{"num_hidden_layers": 8, "hidden_size": 160, "n_experts": 96, "experts_per_token": 3, "d_expert": 80, "d_shared_expert": 0, "hidden_act": "swiglu", "moe_layers": [1, 2, 3, 4, 5, 6, 7], "router_score": "sigmoid", "normalize_top_k": false, "routed_scale": 0.667, "balance_loss": 0.0022, "balance_bias": true, "router_cosine_scale": 20.0, "router_bias": true, "init_std_router": 0.0303, "lr_router": 0.0017, "vocab_size": 4096, "norm": "rmsnorm", "norm_eps": 1e-06, "tie_word_embeddings": "early", "optimizer": "cautious_adamw", "learning_rate": 0.00177, "beta1": 0.9, "beta2": 0.98, "max_grad_norm": 0.5, "batch_tokens": 65536, "max_seq_len": 2048, "train_tokens": 255500000, "max_steps": 3899, "dataset": "wikipedia_en"}
Below are experts of layer 3 (counted from 0) of a mixture-of-experts language model. Rows are named router (the router's row for the expert) and show model dimensions 0-159. Each number is 128 + 32 x the weight over its row's rms, rounded and kept within 0 to 255.
After each expert's rows: "gets" lists some tokens that make up at least twice as much of what it gets as of all text. This comes from a sample of Wikipedia text that the model never trained on. Tokens count by the router's weight.

# expert 32
router [159  58 107 141 115  83 149 229 182  70 128 186 103 183 182  88 143 165 136 102 160 143  64 121 112 219 115  88 148 108 147 114 132 144 158 144 115 110 146 159 124  99 127 169  91 161 145 106 124  81 145 165 122  98  96 154 101 151 159 157 182  99 145 167 127 140 124 136 154 147 124 158 139 130  75 173 116 131 144 110 102  76 107  92 227  78 162 121 115 131 115  91 107 106 120 158 117 158 147 152 162 146 108 156 127 155 148  62 115 163 113 114 141 181 121 104  77 112 126 108 130 177  77 174 159  98 131 127 128 117 137 130  75 153 123  85 127 149 130 151 164 154 104 133 151 121 135 131  99 163  99 140  84 161 115 203 140  85  91 113]
gets: "-", "r", "G", "g", "arg", "re"

# expert 69
router [170 101 128 137 125 138 129 145 153  93 176 168  91 148 161  91  99 141 167 104 140 187  46 164 120 160  84  64  57 128 116 112 136 147  77 111 134  84 135  99 175  88 144 159 118  93 124  91 154 138  84 136 138  86 143 127 130 156 121 117 137 105  95 140 150 140  91 126 107  73 121 166 166 127  68 162 107 160 152 126 187  94  91  86 150 142 119 164  79 133 174 125 128 154 116 130 129 192 190 152 132 162 129 188 131 156 104 101 133 170 125 109 121 134 110  93 133 134 108 120 112 146 123 198 147  81 137 157 118  34 103 144 157 117 155  97 206 129 187 127 137 149 164 120 131 125  56  81 122 128 134 113 108 172 109 123 209  85 123 144]
gets: " |", " Team", " appear", " Pos", " Super", ";"

# expert 74
router [126 135 110 145  80 113 151 191 168 130 186 141  53 168 164 131 130 117 123 117 217 181  95 159 149 158 140  49  85 113 116 198 209 134 152 154  79 112 120 117 154 152  62 132 101 126  75 163 168  99 109 125 128  58  99 117  99 146  97 133 140 107 149 169 183 133 102 120  71 137 175 102 134 124 106 135 148 143 164 112 166  92 132  88 198  80 138 119 104 120 126 113 114 163 141 126 128 187 178  98 126 175  68 157 173 166 112 120 148 109 122 125 116 177 148 125 147 111 129  50 141  93  74 141 146 118 157 124 109 132  97 143 105 139 124  82 147 136 167 131 162 158  93 108 178 151 142 111 133 107 135 154  82 107 101 122 148 112 156 140]
gets: " was", " be", " is", " were", " had", " first"

# expert 39
router [180  88 117 119 103  76 121 107 125 101 125 197 124 128 216  53  98 124 121  87 136 172 141 170 195 140 119 106  49 118 130 156 107 177 143 196 108  60 104 128 116 100 145 108 162 101 134  94 137  61 128 157 146 136 116  86 157 115  94 112 190 126 103 113 125 144 117  90 139 130  91  89 158 129  52 141 112 176 127 134 146  81 107  85 120 125 149 134  96 131 120 142  90  91 104 129 140 147 169 131 162 118 123 184 141 102 163  88  56 107 132 149  92 165 127 129 148  95 124  84 189 135  98 183  73 127 162 159 146 132 109 162 141 191 111 146 137 129 129 128 165 131 131  55 144  97  78  80 123 115 111 147 115 191 138 127 146 111 135 132]
gets: " |", ",", " sp", " South", " North", " County"

# expert 46
router [134 101 149 166  69 122 189  98 123 101 142 135  52 205 157 112  94 157 189 100 201 130 137 135 143 175  89  33 134  83 117 124 133 181 120 138 130 128  90 147 146 105  86 169 123 143 122  90 136 112 169  92 159  76 141  91 111 161  85 132 146  93 103 112 169  78 126 135 140 123 156 154 121 117 137 150 149 139 170 142 127 105 122 135 139 128 237 163 121 129 142 133 116 173 106 126 107 142 176 174 157 152  76 149 137 169 110  81 110  84 111 196 133  79 122 136 148 153  89  70 144 134 182 131 109 107 128 140 136 119  93 125 132 163 146 153 116 151  96 122 125 124 165 128 147 113 134 144  92  93 142 206 131 192 115 138 183  95 177 117]
gets: " after", " who", "ell", " during", " not", " before"

# expert 77
router [155 121 111 109  86 208  89 147 103  77 135 147  26 148 141 136 124 187 167  67 172 150 115 113 122 144  28  77 115 142 135 141 113 142 146 147 117  98  85  75 144 115 119 169  77  88 146 154 188 113 105 123  82 172 116 153 149 156 151 151 148 101 169 145 183 115 122 154 129 114 181 117 164 105  99 122 141 151 129  84 158  86  83 123  71 129 190 175  96 132 126 156  92 130 150 135 117 139 109 132 133  60  83 148 119 125 146 123 110 158 142 168 163 179 125 131  87 150  85 137 118 118 143 176 124  92 152 140  94  96 143 147 160 171 137 114 153 133 172  88 105 142 178 127 130  86  77  86 144 139 112 158 104 160 105 114 189 120 115  76]
gets: "b", "ro", "–", " to", "ub", "'"

# expert 75
router [203  88 144  75  71 117 185 148 142  88 144 167  68 139 189  67 128 130 137 116 149 184 125 121 152 109  63  87  80 109 119 129 138 127 156 144  73 140  98 130 154 126  91 109 148  78 142 126 172  93  89 108 150 157 179  89  39 138  89 119 184  90 144  95 179 134 145 110 131 115 120 116  94 151 129 151 105 141 167  90 167  71 102 113 135  91 151 146 155 115  85 128 104 107  80 163 180 152 151 134 157 118  97 163 141 170 126 133  50 134  81 156 108 157 176 123 112 153 132 125 181 123 104 145  81 120 139 153 167 140 110 126 172 176  99 105 183 115 136 159 141 118 147 108  92 105 117 121 153  99 110 105 110 184 116 179 131  72 142 105]
gets: " h", "-", " is", "ly", "born", "."

# expert 35
router [127 139 177 138  83 110  90 170 181 101 204 202  24 142 159  82 156 132 177 131 155 192 134 132 120 188 101 106 113 130 111 111 124 172 141 167 132  98  91 132 160  57 107 121 102 116 157 119 143  80 125 113  86  77 117 145  88 110 130 113 171 118 167 164 150 127 134 126  70 164 157 154 186  94  83 123  84  63 134 113 128  56  59 186 195 158 147 134 134  99 122 166 126 224 128 114 129 110 147 155 112 139 150 111 155 129 122 101  87  99 131 141 116 131  86  73 117 156  90 114 123 153  94  91 110 118 169 151 123 142 140 171 127 157 112 142 100 109 114 121 180 140 130 138 110 100 129 120 138 149  94 128 131 137 121 166 139 158 126 123]
gets: "n", " one", "he", "ach", "h", "ch"